{
  "num_hidden_layers": 12,
  "d_shared_expert": 192,
  "router_score": "sigmoid",
  "normalize_top_k": true,
  "init_std_router": 0.0225,
  "lr_router": 0.000334,
  "norm": "rmsnorm",
  "norm_eps": 1e-07,
  "tie_word_embeddings": false,
  "max_grad_norm": 2.0,
  "max_seq_len": 512,
  "train_tokens": 359800000,
  "max_steps": 7874
}
Below are experts of layer 7 (counted from 0) of a mixture-of-experts language model. Rows are named router (the router's row for the expert), up (a neuron's input weights, with its number) and show model dimensions 0-223. Each number is 128 + 24 x the weight over its row's rms, rounded and kept within 0 to 255. Numbers have three digits each.
After each expert's rows: a language model's description of what the expert responds to; "gets" lists some tokens that make up at least twice as much of what it gets as of all text. This comes from a sample of Wikipedia text that the model never trained on. Tokens count by the router's weight.

# expert 11
router:167110134113140078109125127077155119143114133150147135116130116164169092171127115144153128099125131119074146079149131121137110140144149091114142129109126085120148170136111118109137154113126134135141132083119092115170117126122119129167094144141089137145107128163144150103081136137069192129118108108078124117143108135124110107145142128161139172145137128159159122122099118082167118174146135146137120138165132110156131110121118177140136152106131125078120154103116160077096090143121118101135141119136172138124136121115144149120121164156132139112177135119139165126132141138167177120146137140177112161182156133137117097177133110163134125115146169082117125106134117126164139130151
up3:131167144114134121122112125104149111111165142140106156090131135153214140141150100097119142122132128124128123097077155097170124166110130085142171095108127073132128164103100128069106107131138126091124101106110095107151102103109130118096141144108134159151149145133099095122137165138140144149127132096171116139119133098096144075092170165157120169085171074103108142137159152109118129129136084104111126125126134142142128126131126146118138127152144134135104158143151132120108129115115148153139138118106117156099121121048152107165136126142135103167142108131128139130134140125143125118125130118130114110105151127174113144155116134059128122133095128176159157143129098103135072123130
up4:141162201150122137112085128106139119095134157157116106095140114136140103122131101158091124139092160145119200169117122088125137121146148139133152130116067105131155151117141162108143108106127125115139112111094162132085089153131124107137089180112085101125131152102109141134144124148095132141092133113127126162131101099136141099159102121113147151160091129106173144123141128094119139106177061140113136089137128141126097104104170143127133128087161088177122144118132114103150113118150139127141096127129123114140093147140081137152120162093114123140155134145177149089132121127127140161100138085136105115127118144115114155109149168123099116131080110104103118152155113159128114137164
up5:129159084081163137127133070128154110134178106062131110123150090128106133119124141082134181139158161113118177125117090112142095112154132090101128140136101101110142125114135140130110136119092104126174114120141153135118147097106121121157101162190119140139144130124099097129140130158152095106114158086142147106144122146174146158145158182121143103144132103138100127075120131132115140162116100172104123104120175113127142129104112147143111136160131098163140115108145114152098127111124107131122143162146144104131114115156139123138140141140145129125129121112107100130176145091075131124102128109162122130138114107182122085109133148085186140161139131113138072107146088112121151110138
What it handles: Number words like two, three, several, and numerals opening a value or date in tables and infoboxes, plus opening parentheses before abbreviations.
gets: " (", "1", "2", "3", "4", "5"

# expert 34
router:161127135098110090136119121123119093125130184140091146130113120154137124136118105139153155099136161140084139119182147091180103123111152097140163162148079151144145162105104158116140092101083146100100113100098116125120136146139121113121094145127119133104117115124101165137108159114071160172136111126075162191125122136079096121120136104119152155117175124130146113111186073096169106140143112157132155107138123169159125122108088131145135152099140142111149124121125103077129097155139111139114109161102135151175116130100139086118099145124101122096126139137163130164124159135123145136117140117141127161121128116138122133157123175175124165126094108110146135145143112148137133115132
up6:147170105127104136192169121121139159152145163108114116139100083168114146124140141150139143117114177110108126133166142157130131103097142105108109179114115134106131102139136074125103152091122122083112165137143130123106120132101138140122080085128096140180158133126147152135131193137086108167090116144098132152151128128092135102110102092116152083098169085133156108157135152119097113074122148122113160107141088133109122086127129120122123151125157134155135127134114094129162139141156129137143112174155118142128153162133122122117093130094098113131138075123094157137100149140137107113130144111197105098120146169128154117112113109134116140103134177139121111125113137127151125114161
up7:121177175131132143117149032126113113111072103128120128118131063143117126133114112119119100162106156113117091111157146088178101157120123149094088080145122114124129135100139119087131140139103120098137143125140135133182112125144143069117114097167106102113088129112108119110153151149092109133092158158087101129129137144136095136154144074112128148137152125107135145142127135157109150160105120133100132172162141137141123114153171117114073102136129143134124117135134112139128113161137113122137142154160162117113123113162087102107127145147121118147141148115142111133130122120138101176182098090109142153148166106145137147115134145092159133156113150151102083139103169124125141148123
up8:139148119155125095142152123134120140108126116131088133114085115108123123152110113144133112167152095130073158113096133146140157106119135094136155145112139146132140111180072106120135101119150096151126139159116083154114152153093152154158138121132102146119145121128120136149126113121116119137130137157113131129097105142148164106195142131097129116131100089109121092136123139114146134153162124117149158133133172113123119102124176092123072130119097140121135162098126171131121096139107172122143107159159157117164135148105109081195142123114136149076133129109127103133167157151129158133143126180096163146112124132152119101155069104157172167122109171138134129083109155117170116135083
What it handles: Verbs after he, she or who in life stories: was, became, appointed, died, moved, returned, plus section-heading breaks.
gets: " was", " is", ".\n\n", "==\n", " became", " had"

# expert 22
router:175116141090156101122102112121126099129139153093114133100140131149187143123138125112116104115105129132099136108138114157127110116133179099128144144135113087130164150100154155139159097090095116142107132090111106120117124116104114109118125121068088147122129117144133139118121144146076168147136086085100127146146094091122108142172126107106160138135132113114162131093125073073105111142186134133137110112152086153135116105110103120152127124121088126082172147125134133102143110162126118113071147148157124161128120130112141095144129120118113097094089131137172147144111129151106148115103134103120101143111093153148130103146091127169115114147079138098141129130200122170147141150155
up14:120142121127140127127114142078104136130110151081128125098124101131164147118093111079130147144164127115122106108089121120125145141111119152116163124150091142111151141151125122121119140159091103176070080138096079149174069113093092127125133155091164175154119111114117117133131147102110128114118176088130112147172164145142128128127142130112099107138145121112086148133132141074121159146099121139135124131172099162122119108163157115141156117134118126128171136155148114087129113183128107128093153100124119122135158161129127127136096103121126152175090124147131131119182140122161136101121108163113163139145180135159168121150161168134133122075104127147138088115123118145109140123090
up15:134126137089109096127107122098127111114147150108121152140118161140141156133140143155118080124127135149158120108082124105117117135137165128139149136097171168129158149156132160117104128122102133114153172126081097153133146107150100142146133107133122119119119159153184156155084185134137149151152122104086151155147164100090132148158102155092146092138130136155155106124089139135145190181146106162135157145182139122114104145159128121102075116149122099096107160121130140141113092134117100140148157139135098122113124113131144120161118148084122110098124153119107115082107112168141116140073145123114140101091195116102143075102137109106149113139163147100128129116138132104128122110149
up16:175143171123130115085141085103150135157147122138090148134134173142124118117134114177139113097109110144117099088118137126146105113119103144090081170151100120151143157136117129127140105061150148109117126142093163123136077152104106123121129130137127188147136093137146164100164123131132150108141137094132147108143095139085113126114128142156141105136121122135141124112182135109151111164136118158123095091160125150127154130109131116173158142123142119137071151115126118157158112117153096159120147155104109130142157105130154156142093117168145163128114083144090122153109131157127172107107124129080141155137095140091162140153123100144122147111129104115195137143110133172159089107105
What it handles: Forms of be and have such as was, is, were, been, has, plus measure nouns like years, minutes, feet.
gets: " was", " is", " were", " are", " be", " been"

# expert 25
router:193093091097132113113118102140168073125136129087083160102142133145144116155096122109147104099110172116065157131157140137125128127130125134141156146122120106127141158140088156065151131120093084121101104096104070145141112114150119145144120112131126123148137110131143173160090126166083127173149126086104122138064133123143128125117153096100169141122132130131204114089142090084140096173148106150180142124133132157117135132153127142127118163098123087117133146075142107150116088109132149115120150124109131141120115168117118116118115157125127130134140113122130129107136126153118180135112126103139122130120129159148090136126150143112136125105095157093143106123127119130162132113148
up1:103129091119116130114135087120146087126176149162066142157130128138127117152099111087132089134089079117089165083151101110102116119134128060127120098134138135097172104107131128124139134129128121132118109107107140164143110116134135141123109112127115153156144123107102139165124108100102150125118101151091154116146135145109137143109137114116142088135103087123070210133096072133127133129140111163151100111147140138137138141138106116139109166142128110106130100162133111083136109121184168129145087122144112097178152129098090121154139099135152131131104091144127152126141160143063101138119166133140122142133101092134155136112118096130144106119134123154153127091113081133165127148136
up2:145166087094156159119136166098118126130095162135161124143166114162138075101115066130120091112121111124167158120116147144085127148133157138135085140085143091075133114109112130159166140109160138097148100153105118105104121140133099118124159169113116118109133101145158118122133121128150135111125169126122134154187109108138170137145154111107132108124089128123141139127148144119096135133127106134050172105175165144109115143107180160106081094135132138073157107118147121127093151139119120140116065138146101126159128140141167130111140128109117141116130094125146146167101154142145097151099126133123095111117105154156169169135121154132134117135091117117135125142140161121130130163142
up3:134134131119122082143162163120117118162122143136137143112133116160164174165085105179086127101116153134108128100108126137109139142125140121154128077118085061146113138177120118141153102121113125137154154113120127134159132144152130131106125141084131136106092115140116136126118141108128142166167135160132105113112168123144106177109123097117162133126140101139128087161140158124121139128151124117108131096159105138109154148111162154147134140127111153143072134141098148117103138151132142140139136174101128127148166142112102079166065101217137144137136092104164120120135147084092136186140135157109132133090167108097150120118139113162099116141145155160128139145127103109116148090152
What it handles: Commas and similar separators closing a phrase before and, which or but, including closing parentheses, dashes and quote-commas in prose.
gets: ",", " in", "),", ")", " –", "\""

# expert 33
router:171123139144161076104119088091181107116130103103095161116125106146160130154104153138138140106141144100073143118163122101129152144137141123118144141135091119103152169110111162123147091122087074126109118111110146127148124130092106136136110108145118134130111112104157125102101146150044167153108123117133143135096102116117111148126160125146157176132148116132128155099144105111136153131162154146159129147128121139161175119101145107140114146144138127154170129088144104131101068166120114105111152141111131159131128140113142166122109131136146096112103127161147116136118145122126139133127124124121096166143138153131040116149086127142159121132086183109131148157150131156164134085163
up2:117145117120172127119096108134141120122145179126157141132135131120143135183151142128115124124167099094109161129135091167131154172085135111128158082138158114114182119132130098163146128138100095154137108124119164140116133137178116088162144146109174126103124148101152144167141126144121136161095141117100132120122139157147133125080123118108163163118143138134108184061143151114137162133137110152127121129175162110103171080152120124163132167119144101094176149094110100106134098186142113115152166115127113122149077131086120115124103099149132107095115097112116105116120157129115128109141154140134096117160176107108105131142116104122133127175165124140114116141146104157139156134137
up3:154145117111139108137156109138109124146155117139104155127103180130118160162112139151127121089090104140136157106116123139132115105125143101118070142103097143112146143075147202143128163118143115139099145135175147193145111137115077112109109146126105125104123117120138131147127118161106118147132131108126169138174115128157117123088156095169122133113117108111110116109130156121104103147169165159121201117150129122130124144107126121148163139146162124112182118150129115133153167133156123107141138101166120177136105144092156116107102146133091107171092133113109109106140173138137138132153129180111096177089101164129124097154136171114124128124103102147148154086114135144160126123151
up4:102114144112107155173183125150090124129133140107108127152114088130140115106112175157101118141147107145124139122131160156127112192112149147101156170113090141138125141120120124080150166111082113152175090122124126144103107154139081139124094128080121132146131107137131157125142128117131107104166157114120130187111157120109137160109162097116139162120176094113151160119136128136084113157177077086137118141139122110139096172119158124166113108123109114113106129151137121163118142151079134173183149128103155119127141123154124130136174133114137119127125124115161119119131179127092149150106101172130083150138115182128115094144108149132145119130104143117133113157106109150116120153156
What it handles: Commas inside numbers, en dashes in year ranges and scores, degree signs, and pipes or spaces inside statistics and election tables.
gets: " |", " ", "–", ".", ",", ";"

# expert 24
router:195094170149153121132118062121162038136154152102087151110106085147144146161094150110143135110105142087074166126176111091187112136121109110138116151112130128130163124122138138133151116118097108130119134121120125117138117142148129115138110148104108150124146114151114138140108104132075184125115116116119138141153104113119087148115122113131119159108110110149137128124151128087107154155139097128136186116167122115157157113145152130140106142138122143097142108154121127102135096140116171106112101153158099169114141165134138112106093141170128105082115112131164121143127139128105181150114135106118114102123129134147074104154108128105168179112129156133144132146126138122127107090137
up2:125113085105133127119115133105105134138152119095135155129124139152131131134089119097121097151142128139118162123087143136075109189151142117162105086103138111145167096182133144154161137175133167168121117096118083130113148111119104106130155080090132082122144118151157156119116126125127116139145139158116183144128157139144101115110126123124103130114134122128126144128142086177183153117125098148118148113172117136126098165151100102148157086111132109114155128097120103104113133115147132115143156134161131110105134121094147111118181127129130087156126112156099132141152126106174131116126178107091165125078160119120128066119099113117166106094126114060139142127101117159132106118123
up3:153104152097149128163139123135140152130123110114134102127112167100151133107136146098143131131141118135081145089113194114088142161121123121121205114095156156119107182109146124135144142109128124143104132115124098144106082094137100140141121148151123105114120121119116191100110098114092152163129150134188122143141161151137093150132137154153131141168140152102154156105160124133151139138134107110112126128133113135145151145160140127141101131142145158113154134091157142151148087147113129134151107069125103116105110133157152170116104147125106110135146094096147081104150134107148125182129130141144124144193105150126134102150101078106124124156140131117109163098156104109108151195091
up4:124134150079094142090115114119133104104123103174123114075136176143151109129127169117132150132134123112138107129126139098109113125145145093124154126103102134134124150127139082105120094092126144142094158125131127135134104124092095112118112115160121144136140126186162142099108128089145104117106157133086128145095117129123144115106182127109173136169101157135115150055156080172071080162132153113158118128108106127154146097113109155112175108094111152102115105111130104132131099148107079107120161120105134101090123124104144167172090136099158148134125125135094129133153152117128141108131111191137148118077120129120129143139151119153125152104154147075122098112143147149125116129120
What it handles: Line-initial dashes in infobox-style lists, == section headings, spaces and pipes opening rows, and coordinate symbols like ° ′ ″N.
gets: " ", "-", "\n", "–", "==", "\n\n"

# expert 35
router:161152151095142092178118118110132133135187164125111130095121104142192164162107142124130122104073129099096148091108123094137091161148140108109143124109121114090151165125122171116125117104120123154099104131114104113140104098160098127130083144141076151153092090098127154141093135113107137122104106109075132132141141139097090144134135115151118144143152132165158135089123085082124153165138110114132154125126111164145123091104121145127141129131165099139130121147116122133121100179088144127133163126153172141110150138064130096141104144124093124088089112126132124111104158115117137148133110137154090146137144127162095119145125179145150185105122160134134137132145125145156117117110
up11:143129177105107140126133180130132123140145149148090108130078119143157140143095106118154110120138103138131117123117105119137165111114125104116113145163124080135135131107152176113123131118111125143127133081138120129119144094142104164155136101089193142101119136102096114102144159119178114130125101104123103128133128097079049112095162128127183103107167146121098144090150129112144181150160142159161152068127107114114130120111128102143145118115133120115080137125092108119126149105120168135132125101188102149158104141096115144123125159133133138135157151125134116135102180147109135163097150112160122093168103112142138108125141175095118128096127175118103116126173106145122120152143
up12:139112083141117158125148119118124134153067127125135134152156143134105111104141119108116085148090111119129104082132130147148161154146126081149105115114127124169152090133077111128149098092106113093126092116112085110142109113130139147133165101155075135178105156078150159148107144132124130120135168160137129143086100194093095151120137098119143097114110174118149133079143124109130156131155133077111119150114091101107110117155149130159095160110139146132138141137148073134140119136105126168122109139123114119127109151128097120161167125102145144097151151147107143129150181142117131116141143123119132134110143136142091171148153112117172106077138127146147180147132116134119085102151
up13:127134165095139145137097132151126124092135125139123112095142130143192129139114185134106148099110138116149139134132120101141167138115142112094108126091135127117099138124130112125144099134140117135123119108151150094153138097141113124153104141141104131190076119115132186113124161147126118135089144103110123161100133128171129109145143138184139083094133109134091154106139093067141157103118140130085122096170124150152112114135066111103079119133150105134141138121185130111156103193127113140174113129125115122169144139131088098135121186135094147069113120134174103164141143119133111147120156124157101154114123114103152123111102149152160150094132127156142127153137126150144090123125
What it handles: Main verbs and the prepositions they take in running prose, such as carried, affect, store, took, make, using, with, of.
gets: " of", " with", " in", " by", " to", " on"

# expert 19
router:133058131123154085143160128095165127103146151118112149111087085163140133142108123084118118124121158116076136099148117137137131179133119123114119129127097141118161164129123137104125178136136050106078127093103135099102125130106109114122149133163129150107120100148125152139130150131083139097116120113126156152112073135117118127136132139137146142125162132129168153090138135097121125140139142131116158112127088156155124128122117116143137143113150093099148102075147164107094107144075089131083115147124154133154118137110151119139125160134125104116152141160125133106143146148092170115094174177108092141145142101158093086149099121140190146120114128112116137125144172164141120101100
up2:123096170096115143134154149152126134114128154138123120154129124133177069122153121168156119148120134111121133116131157158119121093133119126130130078043105147127138101122118114134085149131098138146118124144154103129120128125173116122161117174134083136102077100126142114153138103110120112154160213160121165153128100128136150138153125103156122135182148081137171118086150095173126105097109115137107148104164123110147138140073149158103134110117130157128122132142122112165112121110131153146143121123134182133158111108109128183125127111106118126117111117095162128101128141105141173145116110135135131109110108119151113141117091126172148112117118158089164130124176106113177145130104
up3:140131099142120085123117134151116137139112135113128115174185127140133144153140150135177101091154160166108111111126120166156124099128129096115139122124136168107136133081148145109127165154151131105130145098106147117107062115119142091083135154129139115148130099124115116152114125098115143094123107135093141152133090151148166141142126087134129146136098141187067097127138128122137120079118114125108151077101126135142087087131139141083088161138160109100120100116147100147133134148148137120147170131099127115125146140087148120138131134159146149127169151087115128128177109107082134120172156153106109149101150114136111141136103116069129124145093109134112123139129138114148171123206
up4:130126127098117124130153131111151140120133174107161110104132070127114169124086157121099108121093128117115128096160099159139093129103145128141125161111143127134116165130117148125110149122098164190159135166143135143113127138114136145148125122165153143134133122068109119099134126176099114162104129081128176125139138125138113165177148123147134104120159133175091143145129150145117090087113142172101095133155129127113145155100138145151164149143114136119091124116105166100179114138156130102102188113110122173142113144142142109159093158135143102158103133078138146156158135080116119112123128121128162121145113108143058109104150122105151154117117151134131144142130130093141186152095
What it handles: The words and, or, but, &, and list commas joining nouns or clauses, such as "concepts and methods", "ivory, pottery".
gets: " and", ",", " or", " his", "'s", " &"

# expert 15
router:176121149100170066164125097133186067114114137108095163107164134163137099195122118109113157123107158125072154116151151120139102145126132110131113147132102110097148122097084160140145149136120114130134115131106125127158102078123115143126132135152116141158113101120133150150125125124036223161134166082111148150106115128136110124136137091129179155165161141124132129129138115115127133143129116134106138129129105132151140114140105134133136115114146113127149142123121124132145121155129129138089130144153124162150120134090146103109123122162139116103095145132130125107105143144107171118124124123135116135161137124161102127139104146127111158144108183096146120141176113153173131075104
up6:140103177122132132140131088139127105098119157139129135135131117150154131092136149162137123090119180130138093138108167172146089168085123117126139154111115167128140071094132173140130155127108132130126096160117086122123107140205165151145159133093122105148134127152079154147153128146111145102108138125120132151132107154132141127159128112144167093136137120118124086131145102118101136187115101136115126152144148197090154079135076140140142129121146138120096086112162091139133138107112108117110104118131128089136132136081145107136143106118135141101146140149132101157172138132076174127113173099135189112103172127099148104135148116104127133140133120134151131125157119148130156129114
up7:158137160131145125145147097116117116160175143116116165125106128131099139100096110051129068093121134159121102103119119147152098078147093129093136116136151133129177117156079147112123127149072138133137167118171075131119177127133102125119140104133132114143100108122157104109140134134107163146162126088139121127113148117140119174075128121167126133135173123118138128157124114160124119150129145155134155162126129136120136131108141166157114100124110123168148126103119102120110094146160147120114119134097129142124143123181103110108110132113100159123144131151147137085130169142103164153124126149076084116192127132158127135122112121184154106111125106134115081117170129156124180140127
up8:131117139113106124138122091132136136165135151098140132097116093116137142154138172078113151168086075142099137137129127082155106133155164063096135111138139125088141104099124157134132173134116114128142155128101113113126117148124113143138157081128081136144133143129087124127129156134162128147148128124131148142114121139129117112141150114157122141143177133176146154141143142121106102071136116149092104111143118142116159107095110130144109126110147096084089116115179089120147139157123092112129098118092133182125150161135131154124148093179102098114112159129119117124114135104133191089107142135164121142112134083138150151122113082127103191104087119124154162094116137089115111114155
What it handles: Cell values in sports and statistics tables, mostly spaces, zeros, small numbers, dashes, %, ±%, and words like Result or Nominated.
gets: " ", " |", "0", "%", " —", ")"

# expert 13
router:169106134130147089124103095066150111091132115095099147130129105149144128137093135128185105101112135140075133116148161111162091142169141131135137172119062121130182135126117118104138119124100114154118085127103117115140097137129138154107125170110109116093109085098096143091110128110091168135087122105108169125097067134148139091112135091154147147142133102128120133089116114085147145160132111156133141105133118138141157108146134153112146128124137150118121127131121086130138094131134113106079113151171133143110142112131147122157095148142151091069139094135148119124124137134119158135134136129100123112143136090150105101164111140174125132156091110088157112153144112179154123115093
up0:111123138132130094132135139086138087152148183145124133111095129145106128138107083127135151139104144147104155175157146103122139159107138113104159143116095140106103126093149118122129149142103141159134130159108109098170139124115135127161129151119109123160118137116132152116067191144108106169135116127120103183112127144103147119166126132155178126087161156109135097104147129148152148096126138159162122128145153145174120103161123115174127180153100120130193081071149133140108132136148121124153135116101146184144100139117135100112144114164161190146151123088114118124113104119124101153097114108139113127112109127133143089130084130176117136115135122127133153161107098085123113128098
up1:163114149138144123147119141079131118130126105142146113124139150126156107122095153102162152130119109107124150100125138168153081090097162141137071116113096114135139123125141119102124149103139119058130148152103134140115151111141158117174103145134099119134128111132159169107120111149137144109163175128089127121139129133161153146156190117144152081139128163147116125085116097095129122103143115132158104134153116108130180153108135131093149087156133121166176154158145114148129125080156085113116121118154143144128156119131138103146164113113099096086144089139113119110120128129131107115167130088116099114121158174168068124113129124190130139138108188134117157156095112111144127148112
up2:120150133120147150129125106093130147151088119112160098185102121104094125102148119118119128120068133125143131112111090157123136145135211133111111110107099146113130188128120144121173114163077144074159146144115112146157073137127134127153132119126123115138115108155121163139139119135119152128123107141130137139119089124137114139139149127149120094121120133135125149121122171104126139153145120104084142132116155147167134099135095177181126126148123150140143160159053089139102134118122110163096109146147153160110103107106124149115157165096135102104099163149145152119129090113087125134140135171124124111126122105137126160205125143133140145130166135157144147120126129145169126068092
What it handles: The after near, on, at, compass directions (south, west, eastern), blank table cells, and LaTeX pieces such as frac, mathbf.
gets: " ", " |\n", " the", " at", " on", "|"

# expert 12
router:170095153108167096136171127076121107111146128061108138107113060140127131113130125098161113082128122113096115091139113139126081144162156095122172164133096143107162145135110166112173110117099101126105113120091140137185115103102128112110114150144114118153109094145125140114107111169091155138128103107068133173149079135141118120127148117103184145149149103122121092109105109100106158123149132125151122114143104126154165101134126157167134150138112091129144114082107139124110110114154134150121141152126150142087116145120141114135127143196161131142123110117166114112127130084142151145133126129110111125134169109184127107121122151119143154117106156097149107118128136127141109117094
up5:152135100155156128101106143112145133150106098138116151146099124145153137152138114155132182093121119179111117154152142094132146164162160119096121165139140127130144117187128151136165109151117125073164145141083083143167093106171108134095133118177091125123150162133141110095134125119112152136159075121137170131155141098152130135119138125081161119176154097144122104129166144097117150115117107163103145110100102128120141125124135106131135129093122134090137127146168083131170123087154141135121120159143083111142145138129166064147145129118131092141129098168105151110146109155118164153117126093124115135079124120149121111144154123128137138120111092138115182157159135122127121166140
up6:131112127111136094114076131125093100180173122089121129142116133138125185089131135143127139113138106112076139091137126143124144145121128126102115119122091105146132144089127167121151129063100163077113120101138145160156178078163089142096136123115117132090094119136136142122105110113103171170146150105142168091086111168130129147160132147118137083122130121139139107116153126136147150118119141126133135105133108142145114122162126092067109160091150130129168101137153128102107102132135181110135145136136151104108095118109147153148130118129159140127125139094143124117116100168144154098132136102097135092152115123179127104102094089115177102172109104124128133110176151137117103130110
up7:133132141088103124127093115142108144176129137090108152110132159182151149149125103140121125149107131097106163109140122123134122139133132131128132148161172136150097125140110126136137101178145128127102146121129121122144116160217100127147091164133125070158141112134161125121075123125114125149142168146145159118162103114136090151114127135153119109122159162155124139153119107134103138127119112136122150113109141190111126124084094138133127148158142121145156109137147095124115141136076083173145118109119160116151176124092131155128101137174095140091159143159152126129133132132152159082135131105109103155127125146099130152112110138096118198088121112119145149155104160171123166079098
What it handles: Modal verbs and infinitival or purpose to before a verb, such as would, could, can, may, in order to.
gets: " to", ".\n\n", " would", " can", " they", " may"

# expert 38
router:161107162120107099144137114098164128110104163089109151106114104139164147187109092145122139117103176117116151119178129114161106133156151115123137140131100103125161161117136139118128138108077119117135121137132097158142117105118124129157085130126095133144099103124123149121074156140087177174110097092107150150142095115148116134142185091151170160124150113144129135099142099103153121121147125153173167111157128151144123094105128159136132118122120118094133072114128123121126059135164123124065133154147135155136162114123147123178141120126150102137107119127143124150140161125100165179139167123174113178144142118151121120137117140145151161138102147105118121120111146158161105111133
up1:154132162126117139153092104147114143159194155109101104147156137120119091172155165121154159125123130124116099138158104142109086104145137116115153157121148073115121159082129174098146107140149117122133172152123123118151132133163128101144147078136102115120122094107123094140104088114131114120156118135134118118121111141112133069173113113129164130104130161111133105112155102090068167123113127106122131134166137153131143115140115176107157112141152131143137147127139102124095140150119074133093158160125120117116091132074167140121097149147141103130130130126171158126106120087110080111117145146179101140094174123120131135164161152126104133114101150109125073146158134117149138161139
up2:155114106114126102126101118132154110113112135081156098126136146120133154144127136096168120114120129129125144137174109153129151170139128079078092095140121129140157150115148092140105127139148070150150155133125132134169140126145112128133105120090090155137194160175104117095117126131124125185169135120124099125092144136137150160154157129131141124138134103132136143122141139133141107126136155137154140127166082090166113131150110157129091163106143123088131108157140105103167108136115150089130131137120166161130115124146138135094092176105168086143135076131110139071083095123144146135138085115092101100142098180147104119116126131111134132139144179126136135079142094106153110093127
up3:130095102101119144125112110170136112177148116171082126155153100138133155136164135097117156120146114107118095087115110143156121141117125108171136122087140118134163078123118120111125118099104175128115107082131136126119131098154100157159137124177135195080128115146095183136155130103129126123104115118119167135097132121140154150124121126157134073134164168105110124118108076081130136151113129138124109134149118071169154141136101159094102138112152106123137139135104112173131175135106110106135132107136132120147136125156112120096095144100092123129129114129130103129138123154153131096154129110178122100150143146161104113123094130087150145108104130142130067119131116140143193164101
What it handles: Opening parentheses, spaces and table cells in citations, lists and discographies, such as ( before ISBN, re in reissued, SI.
gets: " (", " ", " |\n", ")\n", " \"", " list"

# expert 37
router:157084145124158113098104087111184080159155158122133127115115096183162146124122112126152105134106148106086127105156135099152098149135167115135152132135108087108129110109113138106119105119113074104101103114118108136162098144132089131130123113171078142171117106130134130107093117151102195157096148123095170163107142093129124109127135123160149144141122123127170131105122095118120121159142115105172124143160109151154169094120085149153134164104151128150172118158114137134106111146121104117073158140153166159113130125060159144109140145155159108123137109125129154149123154127097129121126122141137137113159113126147128139180108161152135137140089127132130116144116148161159135099131
up6:130119119156142132136113126045103116125114141112147124070137126105139148124096117137131099124166152155121148121115130135132133158132127164146104119076121134130142111166134112121140178111154133165115124119134106143124124084110127109140129165091151171152137139085124155153112091128119133115092130097136119128100131139136097109139109105140134126155131118134078157105104104114138160127110122142139168148158150128165135148126096160129084131146126107140145146137121155150121092118137150085081122113144148097126135120148085138111118126131059128143118140150094108114208153139167086123156100103131147110202115095156130110048149104104113118140138150082120115129138137158152160100110
up7:145122115108110159133137127143146110139099137115132128083132106098087110140103127134141148119120128132129157133142130120128119098091181158108157198119166105132127134129081092122165125169142116120096132143147143109095132068133153096129128181153103136172153115143102140122146141149137138132131091062078173151108085149134118088128130068068171117118103133149134129163147140107139134158131124104122161143137141141106143122160114147136169117120187117099133151109123134173134162112122117149086126119146136071139122137133151121125099107113105138126111111095111108140086115085130142182122147146137143100111150125118132070133120145136146133133123127120147107156133137151162116181089
up8:155128113129138117118107086126129139098105108138162122155155122120152119128082153121117121123188085176125127107164122124101136146097146110150109109125125111096146113111154163118140117087104151137107122131148134115137148115116133092125123170133081145142155110103138133162102165144092171136128134107109094137145132129142151128127146094149153096071149154121186103123168081115162171159136147144135146095108109116119152079134131173110160139142151136130141117125161061097157186141115107128146128097095142123129146103162159130154154124111102129123131119097136142130120095114116121090118095103145136114151166159093125100129092130121090135119090187132129169106141104126119162088167
What it handles: Given names and name parts in lists and election or results tables, such as David, Robert, Mitchell, Adam, plus adjacent separators.
gets: ".", " ", ":", " John", "%", " David"

# expert 27
router:134107159124172099125147077126123091158153154109078174137161112115133144143063126164155116123129146095112149116177118102155095105126147123119143152126094078134137164134088171097166136113113124095106125107138147115161098106137099104148127091146104112114116100131136180068096121174100142164143094126092129127139100155124083099130168089142135119132141124121110137131121132100108100169146100111151168104134090153157122092124097115136096116132161111141144115128116114111131107169124092117120138127159163146110116151123134112142146166121136125125159140146146137135138152125104147135133148116166103160176153177158096137144129116135122158127124135110112070115170122165146122119125
up6:114089142111147136069134098134148126093119156159165113107098090134162167154116114145134104076126105132099118136142126133114163135112157154123168108154140108092099134112144131128126137133096112140168159124133079130138155124157133159123076155143073162138169079188152136139104169082128128119145143128117115140148139125122086136127143149124160177113148107117110126144097129116147100111140116121139147105089110110089138148119132084115114152108157085102115144116109132126138113113127138116139126136143130157138101151079126112116140182135134129149127126167146145114151136127076136144126145152130072165149089126119148161140172108108144134104087182158140081110124066131135106114132
up7:146093165156135164077126136128145130164124116090136126125115104120138128125127111121138109118156110097139142119161137180120131104078116117107114171125091159137121124175119156162133122140121110152114141106134109172201128106164142108075152146124146130108112147091100095123111146148126158136133144057110104144151140119144145171146169137174148100148128110144139115131163109100144131155152171127147111128112078125109152121148110204159076123085121107099147124132109138116117123124173148131146132135148125143131160124106124146154156153141152110144168123107137115165127137136123126087131131088120134105137112100181139167160140115095119143159104108098112109180122131153085141132127
up8:162154102125086161132134117161132149097114141132109125145102117139201118128105138115128137135133149149124110124135136110166085097120112116103115094158058148090122124160121127099147127126124128131134120118154136103137121155088157133153068161138100125143152092100089164119137138150119164173117117138143125143145186168146144113145140105086093127133109131136136109087182128130118152087111153129134133109108081125123101134108104149126115108079160149088153136109126106120108117153106079093098106101156118152122143099172132122181110147142134148102095139118091124109173101136086114127155153117124175182150140141099135102108111111106143129137106146100128158102123155155115142126148
What it handles: Subordinators and prepositions starting a phrase in prose, like for, as, because, during, without, due, and opening quotation marks.
gets: " for", " as", " the", " \"", " by", " a"